Experts of a small language model.
Size: 8 layers, width 512, vocabulary 36011, 100M parameters.
Experts: 16 experts in each of 4 layers, 992 squared leaky ReLU neurons an expert.
Below are experts of layer 4 (counted from 0) of a mixture-of-experts language model. Rows are named router (the router's row for the expert), up (a neuron's input weights, with its number) and show model dimensions 256-511. Each number is 128 + 32 x the weight over its row's rms, rounded and kept within 0 to 255. Numbers have three digits each.
After each expert's rows: "gets" lists some tokens that make up at least twice as much of what it gets as of all text. This comes from a sample of Wikipedia text that the model never trained on. Tokens count by the router's weight.

# expert 7
router:078135116120174125114179179135136175108113124154127061174172145116145172059152102136115184174128114133079111135193124180126095083132143196158059172121162133106169123131165173117128144142139096183137081197151093131136134069070150180090107154161146135141099142131134120114135091177135138112165158093159119144143143152075094193117165136120095181097165140136109156136166124105113098104087115125112124169109123103095081035131150115098172185158140146087112123148111064072158074163159156104145115130065177134089149116110147126111132154127105093137132088130154069117135164159105140137073178082057154080125104129114121189143152121132085112102170141136159144193089118130131137119187112125136066099118133023104117093119189144111075159112167135107132103149106141104156116177085157
up2:081145134170157142123093154120163145121195090179160077117128106121141084192123159088133149070088096154172106127154138125188152138086144181156097131157133106093134117164135137190125158099208166135149176061097099065127111152155105145089148124144098157152133099118121159159023138097104075186140113196170173163103101109101154129119156137192156155099119107141117100150165185108132092134128106111116120089161086133114130161098163125128175073129126137098145106164135063117104113125152142145155154100088120109120142173088143095111136135101125111062195152089074103081118146110140092142122174141107116169144120145172071095098165078103096101127094133116125128127121121135120160088154138136144126106124159067191162139120156035117133121185171104116097176121170108155163081139172143
up3:135121141139147100148140112123121073178098089120150122120082089188110148129128069167176149106141098121161080081035056151042176135155166136213161177117122113160164147138076184179133078120094110126104138085117098102166080110132128195141147129079175140112090077173118121113118145105117140087182098145106131141154127145111088090130137172112099137127121122133073145091166147123146143151145159095104195165174101156083176066106098065108086084126140115101117099113118143170180128176117153140107157134080086132157101130131133152131117100120078086077136183115121164124129141129131119137132125123160125105128140132170130143153169083120144142150133175129147123135147081152218100123130098077116140130157186141097179161166162124154163145199104103088158169073126114101148112106140175
up4:183150132160096029102145142142180112084142117058109099146145169153130107177153122086130129105103145122080070129133131136162054115066109168182093158154149107087167126090088051124115170103132161132122154135101160146081063146092154135109147118072120111131129099153130081115164120133127119111107145055117132153176149105106101081093022074128087125139174164102156151127099170128107112089162095106138116135144097105114174116081124168170153138138133103103128136154100158128079113110139184145154148088106102102109098125032050141079154122123134102111165128088086112079080159062121062149038180158163177095138089152112135132112151147180145072119107094108100102146168085177132097081118136095097175139138095133119086157138150136106113121155143169156123118126213054115119145075148142
gets: "\n", " ", " =", " ==", "===", " d"

# expert 5
router:101129092073116087106101119147151123118111129085152165137127097057138108189118154061109162143104174145125065167113098093126112142114159114131139128138187150095128082132114141109145161153149133109190142093130087163090120133079164102130160119116122090118145053116094102178087093154157240099125124175123071106190151128091149171160158153196189088131119167125134122089078135074154162077155132146113102203094088152167152134134110138097159135118154172115109177127115175168100102135160117162118162143136130150106125119146120111154110152098142117144065207098106099143062148097153120113114083103147126190145113081139102159143120085137108069116151192115173161109138107089101137171075136169085124094109148145171114145139202146141108111147136146203103096119121153119129149103112103
up2:138185108119167149141141160151084131141118128154118074187131148131160125154144136164167181098138078152159127119140175119140143178150142055153130156163143149143093121133090143136099099133095132064076047119106075117118083150098146106141139172063165145152068085142124153107089153159112109129150146106074137117109105153105134134147092150114096169132142127146145116102119192120140088179158102142101083095204081095121181114086105083118141176128093104161125208177173176140100201118083082115113120138142159141142080152146126150120133113159093099148134115071126132126133121147134180150075113198086086087176088162087112138130145097122056145118109092132116132141054087073134121131164135081114088116100143167118148126154109003107163134082116121123038080139147131159150110196161113
up3:149126136122136123121102098131162119098137108143112160147113144108169118080155085184124180142105147092104171055154047166105088139089109112173133097108110142118197142082095134176132142167150078145199122110178149116138130068140085118172151134084123121037107139100114083150196148154166065207132133121069141128150110132177069147101129146071122146111094102086165101136128164124188121144105113195127081075091138155216095191160089124196106122145098090147155117141145092093133101110092170098129162138133140115116176130107115132091097154118147126034159099152107171114130159211104104167064116149147173131104160131189076155162090103140176159113145170127088106133131104150145164107110155131105200093193145159126068085174114148073202146116128131175124106089115111098098132153059069
up4:191118158115161149204063076124129100129146161110167151123210138170143080123120117104135159153109091120130115110121161102117116104087135090124106095174107098080006100160173112175114132169112065102100074157155130101120159105107118138184074121159160113155190128100176156152178108118175153078158130133112151120116183165123109166118112086136063157140108130106125187158136115095123135125101139089158167103130217116089072064169150130063120122127132188116064142155118033119093134129153138134144170094111157138124194137102116147123129150189084101153107111042101106150142133140122162057142111144116178087110143103113091152150163133123156143150120127220113127152139105124095101168091138091122122120100115107160101149156133178090144076073079137162146159208158169089122140078104085
gets: ".", "s.", ").", "\".", "ed.", "a."

# expert 14
router:128100099113133088116111144045123139138085174131172155124168090140114131141122124095139065116089119141145097088075168134135127097075120092125173073131110122168149187170141054103097156182119160127131148109118099077129072114099082095121184156148153118129108095096101109166131141132151155055140114195117132193135161169182119090041094142156112140092140052139093158119126127184105128175095110147163153182083124076115147125104088110126092104142086037161159116117120100111125173061099079164069105096193134186090101136154099203126127139097131115128123077133167197076165065136093091095154119175180134116114145072084130098126067092105124128119164112062122151136110094139085125129164132088128162099193141172146128108167129162138126102147164168151100146135128154158154097132185129
up2:122191105122134100145135165117144079140125107103119209109127146132187180178142105145107125121185086151198141150136146140145143212132195083141157128073058095153131083094103123052150125112079119145150099158165107118129133152110155124117177151107131103135089100077158133117143146089136060095113100123153169143167100068111157176177114076122105125063115107165113129194152099129129047101100124132179147118163087120101154172156122098050102087070147144067136157098149149128109091076140183138154171086129098134095103157114147131137179139155179124126093121115137102165130182104093127134138155104123128177119128108100104149083107117170110153151131200120169097102165128155162104076181141104092167174129152141205212124110136109142153076136097137136093172133175101084118066113144144
up3:126135104079133123112143097197169124125059137155121169143113173108114127160143086101100095122072116127075175098124097136110164134090128089127163166075148157098117109089184170160149160155124197122090151147151091130140153141119153129119191138045104071111140105127151138132105105178174144110105132091161105106144129135081104174136122153130122198083094160129148124095113123100112175128146116104157130113142123203160089119155078127098092073094085154116096154126147127144115090085155139129085143133065134112183100123056086109093138148150161181180085152125122136115196118102145052122116115143190121096137102111110135163147126132130163055140132133089150149179089151156213144122143102109131072126147137132108114151109082129144195151123118114136089227118084098125115118125196153
up4:117141125125125135134115114150167109126109157182112132131117180093128091134124102103133156125108141154128172138164092129155067187117114142113111106117139149136138113118143180068175154097105147164125189145117114122179097105191165121122140149112074154173117140160127123091105089077177139152136117099181189184192103025160123147112160129125146133131134141161189157155089114107122146122208155136145121123094105108125106107088102124141051150050163081158143138126178148083089108081149095142187127095051152117138057100201099098184172148150112113159135160168124120082117154058126056142123181117111055137094143115115110141175130175061141133154133091125111127160136089103093141127137086129056116098152146079071120162162089088169146189139146157088108172120082145110157113120158108
gets: " in", " of", " on", " at", " for", " from"

# expert 1
router:128091126113137195169161146182153179101150129135133174147054179139093097155082130150192116072095132105165138142068129112118173085135113149123080149124113106173153134128114117144106133151119138105103191077091171134161127150150165074117116119122081131132118121130132112143165162081120090114168121117067144145144131090132131121123100157090081107115108138144136129146109131163157120128075175135166132149141119133149153140170144178120193143157136159106087117109128117110137177115097128157091140086163144134131169162139095094156111112152129145075204099140153134149047096144082090126181103107159116142119163122133124111104148168084137157127130111177137179122151148152106217180125173128061141134150169107190124138180064174167153149094133138104156113127148153148107161130078144
up29:096139120077053115122149080147188128102077206142192099102119134200095121119152164133136133117138135074105082105097154090122128178223104126130122141153200129161158118198155150156155143137138128144085100176149176138111142103120116139122197065135131172174078092148127104120202108157121151162094081113143132080084130114106130121159126091105152068088098097059157098140134086090164212145182089102121079134129128095165065118141137095112154068152140128091152145187150169184124103134079169132167117110124088075101160143148177144121125159175110069078173083168092086091164071139084196137087090189098119107099121145146123116113139129168155199110137096121164112155132175108132113132075117121200157111144188085127108122109113079119132144143142128111136155087192146114137129136092132
up30:169085148165089105137149134133094140057143095079078102185099183144094128126130123094139137106113091088077072091107125066076120112132082130114113124130112160167120173190125096121146129158159093155165130073113131108142135115119130169101120133101117124150110127120141126093141123103145116121163187101090146137075085139101099095141111170177139170150132081060091086139098144165133121114117110147132174123093182113138129165119096084224174132123081122122070114171148105150108186147063208068088123072151099136156075152123088100070080166171159122134079108123137194178100103125105221132106126072132076131096057114151116105109104162162156152135138092113140160118141110103092145108071103089154112105119162169145121133070160104160132139088158145149078131091098155087130086103131109
up31:162109153141157150107108172111169140110082158193100156126108113130091172090143128092128152160115106120173087078125175125107139103076112117124094096107089139113139114123127086090167142065172129170130147137133166064168147141120091096062101112066157118201188119120130122098121144176109163215117171079112147179110153131074121116086074100158061167138081195180161180166133133136160170158104147133169210089116183141102129150110116181152101137103093164142112144064101174195149152081156126119145074126110102156183134152087100120142105147140101104125110145154064111129117146104058175151106138117120161170134080075122132123135127134103148153114129115041149194183078132152132157128076125141215111154120163076114081120179160122125162132145106111096139106114180167139135186160102147
gets: " the", " a", " to", " his", " The", " an"

# expert 6
router:130118159139117132080111114201095095117128110131120102146146124088144129156179173117107108124158139210120107122199137118175084098163143107100197080117155090132147148093086167105101119136160145184069184098160143157126152166123175039100115138111170156165183165116106084097116092130105180134093128164092096066156112141093114106196119144209135132139155126132121098113115082082171147134151125150096099129140165107060143100163133129106126100097117083102143123106103127130144188160088136176118152146096119073150160117140231068102118019140097191161105189088134092126050112143187090159091130154065153185152083128153099169142156112098141170130132140084144046129141129128172139123112082183165162173126114076149139133093105161115065098121168081122114117086091152114123151130072124
up2:134155115014140082103139130130085106118119104107150106120105139168123062175095158154204149148076092135133121157128123130117063108104103080090106071178124133114136120176101105106170128157134117197119096111112110182141101097173089128146126138057125157141167078186127119140087104143185125160116142185155174152128123116124135077124116063085085142174172136092170143129160197107090107132147147183069139061092130171117147118104157064101134151150167154122126070162095139140089145132195089084099066142138124138105105126139158132080150086125120176120113189123165128137169097078092141154168069107077085073119084114125098141142066115110072179096103153134187140072136124143147109084125103098144079095119137100134111154103134156124088167133093111124110168151131093129065184115172128
up3:084140169142142132090189112104103122145119129120153067139057143069144152131143125146116145115156151132165123132126122113123070150129137105120103124150174120104171135106123140117142102165080174180132122124108101093171068151152116177127109079146119170122140114156103115137147128097194163153134077096178118080179165112102142179155132129159225146129104153113092139147105172111137122127078166089103049154079131080120162126129141098153156117084161177098156145165162138105163179205084148113123113179147156127146129093142150167132161107086186135151109155118150153152139058089098150146129082180174143129134072071086179177145076147144187111136121139114195191149142131168094079143110134150111099093170118077146178140108142102135173188138084203082173169181078159135099155096119111
up4:114111124108107160155115131101153193111085132124143193225119097199194086164159079158163099103176158108112168184165127126099103209126111132109137090173078105169099132158178139099112175101153154145134117118088098090107133139137113131079071169131103079107129124117108184170134122165094111069160127116106101165162155125088122134155137145134113151064171162179103136140109118145150077117098173088087145089147149159110116076139114146209115207192119118143176166121184091167118141189182116115088117086130221110169132093179141125192132107125136151117156158114127020146145127136157077111172172091139112089185166091114169199131118159135029126123157076098098151164109185120126116136128150111093146148105085140165112111106105105116149145124138171051128107102167132122135143109186141
gets: " that", " which", " who", " he", " but", " they"

# expert 11
router:166102071184053125120138220126101105095156106076123138156097131155126118142102162136150131145126143121148096140070059075132118142190216168098141098081065177141152141142140127116113118165151125159127160091178128147081174149130077113122162107145108177155118143146115072123163068130134081155122150170169218140142104127136114139149043133128167202140065068157141175135084172140073141109121074182121107217144133158050102124189123066097148100160137082116185153184145106140130155157098136164095116120167159124150131100109128101119173153117132119091137093145144138126152169100080071168128092045143081106148122119124145079123116161134128155142148110126158127110153104124170091119118101139151119177110139094112149091129153138093102125171114151163135117192117132124196177124096105
up2:152091114112159154096113185122126132090138084095144140094120130172092116074130194144091189131093110124220119146126113132103114147159139174112130138107114159110081119122120149093123107103076121168130097154116143139148089064087159128126145090110108165084142157155157093109132094154175147101085181109140146086097071147099127113092097108163059129172153127151136062079096154104171158156124125148131161078122120137105132081109097118149100158133175119113116137117146135101088046123150091147114145126093132186136127109125075121111225139116056138152109145136182119082153148106161120146114136090114087143166145089114179121086169133137167087127107134171154178101109051108135103114121136149175131084140139135180094200086163129092145129180087098137156119125107138146145139145102199
up3:128165097129105171177090109054136135165149108112140099114121086083097114097094155122109143123158164126152165102163134106111109085101111164119085159153137168094181107066124137139133141179127094153147129116074121164105113131145173153210165096212119154111160114155134109142189142066187079131121182099162079143126180130076135176176102058127149114168107105187138143114072157109108171123156126104119147189130153145101178155144133160142127101137101156073110220106155113112175131122100103145124085121115150117174167134141125154124101123150158148114127175132158171154151139150134111149167128108123191139137061118141121157138060191087148148163084130136136116159101094092191164160105097136150090096152167111075087147137129172089134115118198152103210125084131056107076136136129108
up4:121147117140141048121193086097092188097161166110130123103107143100112084137147170110116153137113093128175124069122140116114113149171149174120142077102059116071125176155151084130078094106116133049163171148091118131123133106118099102161208135088185125140171161184153126109149108126164118120146114150119125158132155135089091200148159142114113115119190121104061085083146171131143131103173156126128176125146120098116173178173114193084131110127152143170111117148128143121156065145100166104168094069093126153139123154143106110160138167090102172086175093130124145136118102128095153063118112120062134113058140123121140170114099125124099213149119155098095161063174123157126070214155094129155134121130159144142134124109086131136117135170156151126119112098069153139147181124109090
gets: "\n", " was", " is", " are", " were", "="

# expert 3
router:105129115098122180173059077140137143115109158095182169054124081152102114121172096148150160167143099111185165115237129103173093174106063178122076156082136124121132117114123108125127098133094141152168068155083137111119126148094164108091156155129117124064112118116167076106160140123124137143143142107148107150075084190109203166093101132140167085142174131109138137150092114100123138138141069134124164110134106100142119083124108165094139140086177159104165116127166140169187126151167118080219100157184187143090116155099160094101130122096120165121108104107121205147079127156110167084046195122102142191124121210110140133103107170102122163120174140108111082168145150121117107114154186080079141105124126143119136081163138171107138168123078080134168127142099127194115113072157167
up2:116081111122134124189161144148141130156161030155160113097115124115110095103172103065155149085109098119118128063174092132170143099083139128103135166157111127161170116135107159118110156113085175146093127117168080193104190182143080134145113080111075087119080104152193166093169189134078177174122159119156173154127091073063089105112148177079138159130105149070063137098128120098086095107091111121090104116107168186157124181121147146093115188058126135191120136120112087118142148143136092156090139117128129111174128137133105151106124100119116151149150097095147139139129135152123175114138129137096149190090156080110225140200155133096068091061081142121153100145121211162151138075113163150092108131175160109129146153147157146153168078071112076161133173139126142160139147171094129
up3:059175100132120163084157134130058095081124154130107133167081120169120112150138096132078128111142178103095124106146139135092098076177163151145147128122139158172177103115075180151123133098119100126130124063091133196116129125212182059143112105136124118134124105143128173089211143115141133100143154148165068165136109126143101138195112124141127128108114134108153139140132149111120110130144096150162145093141137156083211072200116113108129156154202123114088079110134161071118106145180144080096143118113085155106155166153139156131151107130092165185152121182188072109139131147127178099104128159153129080130071162147174140115119143146132175167098153037119130154112183174153147166114145169168144124124136146168177129177136140136116155150183161140118183116116127093068142144119063
up4:113077050126090120142137120098142079084069110110170129118112134166198147116113106112058100122149142149123145101175127122158093095127219148109131160042130106111129185138136159096112157158141075098138126148135124164134182147124132134155085119150123139135117114162152089153196116102158137123172131116127142109165152069157131102118062145118164104120116115156179151131201152087122185096125144141152073148120106094105121179136120115147139105122148125157075141110087117174115113155109124095065177137101128121077137086145123083105115096118130128073126111104151103141088133137169159108129084173084106120164143124113122127167155123143158155067138115106144159137121159132148112091065085156071157095090175120114099130121137167118123143090144107129122134123107136084135092162165171
gets: " |", " 0", " 1", ";", " 2", " 0;"

# expert 13
router:079185157127139150077122138127162079134086107170103102111109087134144088135155128136066123108145158119119095056182168113077185121095076106106063109158175159142149118157126114109075139076119179054152090127115178092144160152198074175153141073145125161137120111152140088131157140123105118102081128113164059070105221119149159126161167124089129126168158169125089108133119200156111106171106164134120112173106169169090141088051160135142101164155105144173127124119110135198082173093153095125120120182127114159138127098162106157151151163144157105169172132133079121126113139161120177144154071142038091155124086126166140124074056132088136115126070120115162165107113117108132105138145093127079155122102098181112136131104152106164125147128114067099099132123107134079135071206134126
up2:080110134110108079126156128130071152161093103111137148179108082147105147156082165117136192168108161123101172130145151146154102132148151165057183090198103154128106125102148157098128074081130105109100098118146099097157161116173100111145086124162103135158086130105141125139122128177112142156090135138184120127136127144092110125167147139182145102130155076174097100100098158157196145134125149169152128100156138144075081101100115095105084143128115107163166161126060186095180110131115084147131109115149162155177081142134025164130136116158148096095142106186141117155111158130210148137097104159123113135148127135128159089147125133091150126157138146183117181177132125126118118124151195203076106145092081126078097102173080168103109107107072095161141106159168142103120129077164057
up3:153120106078097084175116143132144138167088124070151100097120110190099195175117194088134191146209134121105151138120107119100151177129113121189134082140108115152140134133144094130109123170115092147136124110182068141086145159134162119108128173103170095075142102127055159108130157133096089131153119155089138097108113182153105129125136140138152142132151204129089065140122113144113107157132150154108150128134100222159142124147147122100084100115135129067116089200123162085209153108134125128070199140206103105099160109171150160097093148155125163134178138139135152180155117151117162099086115159124110149126118134144067162120106100088169102091182117146170168128150064129134124086088194108147138114117106146170113133162116091111169177138168166115079122077109159127103138167144160
up4:125087077155124116115149154106136171172152121091147141107128151144108137109086059171099169144112098116172172123154133081127110135117190144114126086146111123129098139131121133119122135162113138170139104129141136129108117081116117141141083174135086118182048121114083137144135128064171132177142119115129181160111145119161158128147101182165143126171134067155090076107163133118101146112188119186048161173110154135146155085116124165130128129168084159155118140116113167130040070169161075125129127109114056166114143116082071150165156133143184125055163168110080147120111148198122109123087143097115087139043134142130164173209152066171143112171134060147154121175122141084091153129147121139115165102089090118150107113131158163139128096137142182232146085112101117147129094168126146
gets: "\n", "ar", " O", " E", " U", " •"

# expert 15
router:139124177159109132142058133118063135142143130099179073087154187073143081130068120145128142122137164093146140147053097128157054162150116081106161173073106136120141116101183170097109091130100111165148132128157125196086121115138113086120174177144152103122122086127134068164091190188118089089133140075109154086156092032166105088086150140108159126117116158086123089096139142179136130142153089150082111080175072178212093159115117131098144080124142128198210143189138194122137057172100093164160140132137190084146112161146143124087125110166125105129115069136132080052161087148170094152083125125134092151100182124098102073135181150126140106155069161119100113124101143123143124164137121096063117149117158143153123162080110093212090183173081129141159145126108116061120115120141084
up2:061146209178189127066147144097102118083129129133096128148119150099115094065079109125166103118134170148091118126112091154126144095114106157146068095173133180165131142111172098154120118130130109077102118114194112082154140107169099115155135115180176134167146150071147115123159137155112086154156087105145145169123127143145178145150088093108133133113141141013121131104120118113117123100136079132074138092086132130124119101142132103087096094112105142156133119121116109218103103141129111160115122112103058113159164043127173105067114083177118088142161115096151147164119122100151116174150116147137117148080114137110093133180130131186111157098131156175172168120183129132135180089140104124069124117134125121087117128086209098188176117144146140172161131133066132140143135162159126
up3:111075104161108125232149115157068085163088146136124130121124137108121097099130098126170067133121086111142154060144157145120137135154151106153114121154131133152101114081185154184129125143183086167160122127146066123134130070113144111178136171142122114116144115100096171152145191064138124173144132160107144095167177063127109137115138038075143142155121053127180108144110118185182108070121133195133129071056093137133124136105100108178099128148072113199087103076144067164123137120101173210145111165099102151158194129157114124132046121132140118145106127075152128085168181151140073139138149152159175136079144102150167110161101175130098119121126131166138110055088128140139140058097103110098112161111147148059154128097122135130182128163163112124170123141117095113165155146113045
up4:110114115128120170097117131127162172137105119147133134202144138094128154126170131071096089124105149167187108167083136147108096130140052093110099155181128132076124080131166101098150165047117096111073100135111153156124148133179104138168041140066147144140118143153155104121101095119122140047153133158102111147126135096122105077173088116130076156091109054168109134125141118139153174150162182113154120137138105127082174142181124171120135160175137165113147131114110178159125093120136084143115100155130135159099141107103157183139127170146127140138135153099110125160099149109124162103151151086113130114112077099086101106173130135136140118104109157157130172092153123133129203067198174138145089157120090095056112145048120180139142153120159145055128092117148086201124056115167090
gets: "-", "|", "==", " -", "===", " located"

# expert 12
router:127131153077094138074165094156127128120152048144101085151089134137099142173180078138181057098072153139095111095109104124173176138092128153149164099137100168129173094162152128176196129181142108126112087116125152109130118141137130164141163172122081080074093144125130126079101137168101176170103072164166182132146074138126176133171136131152123128142151165153176087128168134137191104114129185149130155101112115084137133111092148119121106115088142186138038133189154127196121112086187110123166194140074143078139154113112119153152191127107094065111152172157069149137124146137136101105102130083144163117155119173155122112229150140134140124181133177106132118116187154153125135110183153119098117116134092125156096115163111144149147137139136107153117151147129175168142110061107167
up2:169142075121099197111175155132102139121130161149152147136128141143119127118177186098143072144105124158170130172125107121086123200156197134123090148214155117162126153140117092153127076140134167128133157206144187050147104112080140207151122146100090110135138137111108135124167122157139113146113135199135132124161174128151199119097122071116171076080094145080180173160102140135125178113140152128129092125130105163134112143080078109072094073135139164103143169143170145153151128159067178134110140117121163125115142156083085082101104155094128154134092149121137131096124110104150122116130112104057117085151170127134219143144149124127089144170098139179133091131124123155156172120153071114146114140142154113165124123137103134131145108136104089152145095092093093147113135109144043
up3:163153156111172128127108131159152151125116099093124146137104117140155118172067150124100157097152144088163118153136121103177093151136178164111176164177113058141141156176181106133097102116145199148142139066099099075149102121142151170120102115125140124155164137109143165112141137153132115110130109125110105114124120103090097166126108184162185174159112101130184081193149114085124170091127147133107151067118183121144104115099119158051105112149134146164169150139169093178114158145169137166172094115077101131099113120122098133075128083151118161119098094090130090127083083174134150110133133154122137186089127162131090117139140131097101122153112133118079144122135127119173167168135162141188149109121104067128121146145106139164066179125018098106096178147220122142150150214202125
up4:172127129135118110135168109134084145132115145110049093098051073120141094138137111186169143127140138121113130143114186121123114036119088108133084078104153111142121122096117155166131078094163161134095165139144166108152123165111117088128092046119141082118118067186142132156163090110090218140121098197084181134160118114170118152141139122144151177130116102147128121188198174117092070088101163097160138076152102075143151141121172155160133157087081102127182135142118141181159107164150155139128165094188084087128189105137138162154142127099125151128134154156121152085170105141111090121111115143129122095165119103145107167207124108065136131169154227125153103105107122151183102112080133088112120123116125174132130117132164141137116170202136149139157160168165126167115161177130084
gets: ":", " and", " /", "'s", ",", "s:"

# expert 9
router:155141149105087112164149164137093093137112104135152121109123154141127144085151138120173109170143095095146073141124114108083138147091118183109162103148136116136103183194161115136188113158088136145164161154160102152156158078094197157153113122130126173155161144122136136104129139083133167142123220169109131152106174072104165112150067119088081149123122167186117169098143116061097144085097084104149100140178147110128144069155097184102143101067098142155121119161129106112167081109150140166072127180150046134142077114112116122149164099122096191151120150081073113099117144043186116136172097160122133171142138100103160103139179117158119111139150074152106100127099167173055126100071166160148087165144087070105155107109169160152110104133090148083060093193184128179144156129079148
up2:125142074123145106131123121077132165135115167135120156137115187110130116129197113171129128111096167108161128084127143071089104120117147099121093151146139088179143112102168085086115093163088099100115124188114117237129125112114171089145115096116099084117109169119163145145105119084143081111146118082081114088091130135083126099114104116072117126180099149148065116115167155140091151160186182107143107091106128080144102079118156119100155171141147101098140134221116139123164094130084092170126084156153114132135130082050149188108054113099119129185150150121129134199146091150081135143129109147158142162118154137122147118116141115166164129159100082163098117135187054108164130167074144162105089098111112092161178097106184189194209060169147139176149144102116118098111058133142153
up3:141130099131076123115140141072135102074102168143099101137096155069193145150143132150126128103085096181117147110216115089147158154077092150144132122122163097153150079124140083127108098117117123098138100078126112135128177173151100176208167079143115143105127131125129120056159081153104101117161098095085158121161149052123161151101079122175118132099155101150134119125097098176164136160121122118131115178139090125166126118110130125110067095149108094137181151136177107146200094082096121120136160143153146131140072126101055136114120151179062103200128127154174108120116045126150113150118210191090163096078149131095058139105169101160132076060117197147113113144133164133140135084117074164167126119186105113135111131158159173141146157154155170151138141103159142081092058073105130
up4:160123107112125097148177126114138134178138099112155190142057135147117141136149140117126160107170067080146127143105102115144142150094054120128113113130076115127116140155060159107126132125156146153172036116067089119123148094215115136141134160162106142164144097122145150059163152103138121159152138110067118137133173066117152139131056147105126070123104103166143097123156102155124152131099055123040149145100159163173142134103142130089167138120125132110112128148107161160117105095151153070134132150116128197100118172145079156125197098150141114072125142173084123129077181166134146138163140196099202153075124106159125209132148031117086140107111072182125138089141125127117166142135069110147187090139094128128095173107149089176091117135119176164090153132125141149104166084108063
gets: " as", " one", " and", " with", " two", " all"

# expert 0
router:140102107108102093082122085169169170107145190174072105144166134106126089099128162138091143189125100178116093110136161119095084116116138082185172102188103141143092137150044113085128194095184086150172101123129127139121082133144118125173078113105060082102097114106090169099143109181126172142087094119071114099124129105183130116137132168118075092159135138160154126129109151094130105156180154171110125119109124127155108116165115160134094108098105153083116150159170141085074124110153180139160134099125158095168115159132140088111074193102134127114137093101092134150160156122104173152173175159094100095117085138117132183139161113133136104096120131081127133128152136130082099109070138161124141157133155112050107216129111158088062072134136117163079168089135141109124138134074146
up2:139118124141122071084092174132139045123185097171153097158166166202057084104174145116136128086148115120122172165099084151140174065121158064153152084130130113142186202179185126133104100061116122084148147095089154111098124076138073131163106134152086127148132149125117110083127150073170147069072130143144100125132186083099143143187119143106157095171135143112152104102123159149123078181156107142119089112087111127133156094120092061132138065098169086174147054127131096125165115169132082104116102151128199182108143129097133108117114151119108160105074100180102119131183134090093150140127126142130170205164131215099182117168115172129093117211107182169105151164107139169164099169100147116193147115084160119151124142171118137089126124151151144156131144107120113136143091102175081
up3:136163120109051093181154179155098080102174115124090097180086084141128089115109074104138147162147107137139154166135163089152123175094113085156119186133111143197150155080089133108099138144103118173066109135154115146130165178114114143129145158118139084168176116134125096131126119114109152150133131135106112137148080181089144151037165147131140071098189167129095183084176141121188174136175194102145154147113077176111158122126100147179144171131131123121125144121134125161118139162079080081134137146162127113108169101124135140154103064102182101131118134108115141182106101099114129189082083119089130145097095101117123100116116112066125101071115194114124163101151103132159128088126102120049106049146066134149125201104113151159140130166139171179127099106102123099133090130181147
up4:095125123090185084146110166109122110142164133144180141101106113162097147117102109103110061123076113212133133119113088164116094110169121113109073132069121118137177123093143054121103105116089105107099199128115157123128118106153104165154165131084162112168067170119133102076098169129099201117125163135075136068084140109147089171036146113118138139120116190129085131084157121106134124125153143147129139134156147126152156132083142059160097163129135143087119144139162148153098140213121146081095131158136144157155113155134143083059049112120158115128135140159129082152118119101125189124121171141127099145145105100081125112076121166064131165093158177085151154103134107130130127139141155135124131108139128210154119129067079208143088167141164164096085081117143149151143074154052103
gets: ")", "\"", " University", " School", " League", " Award"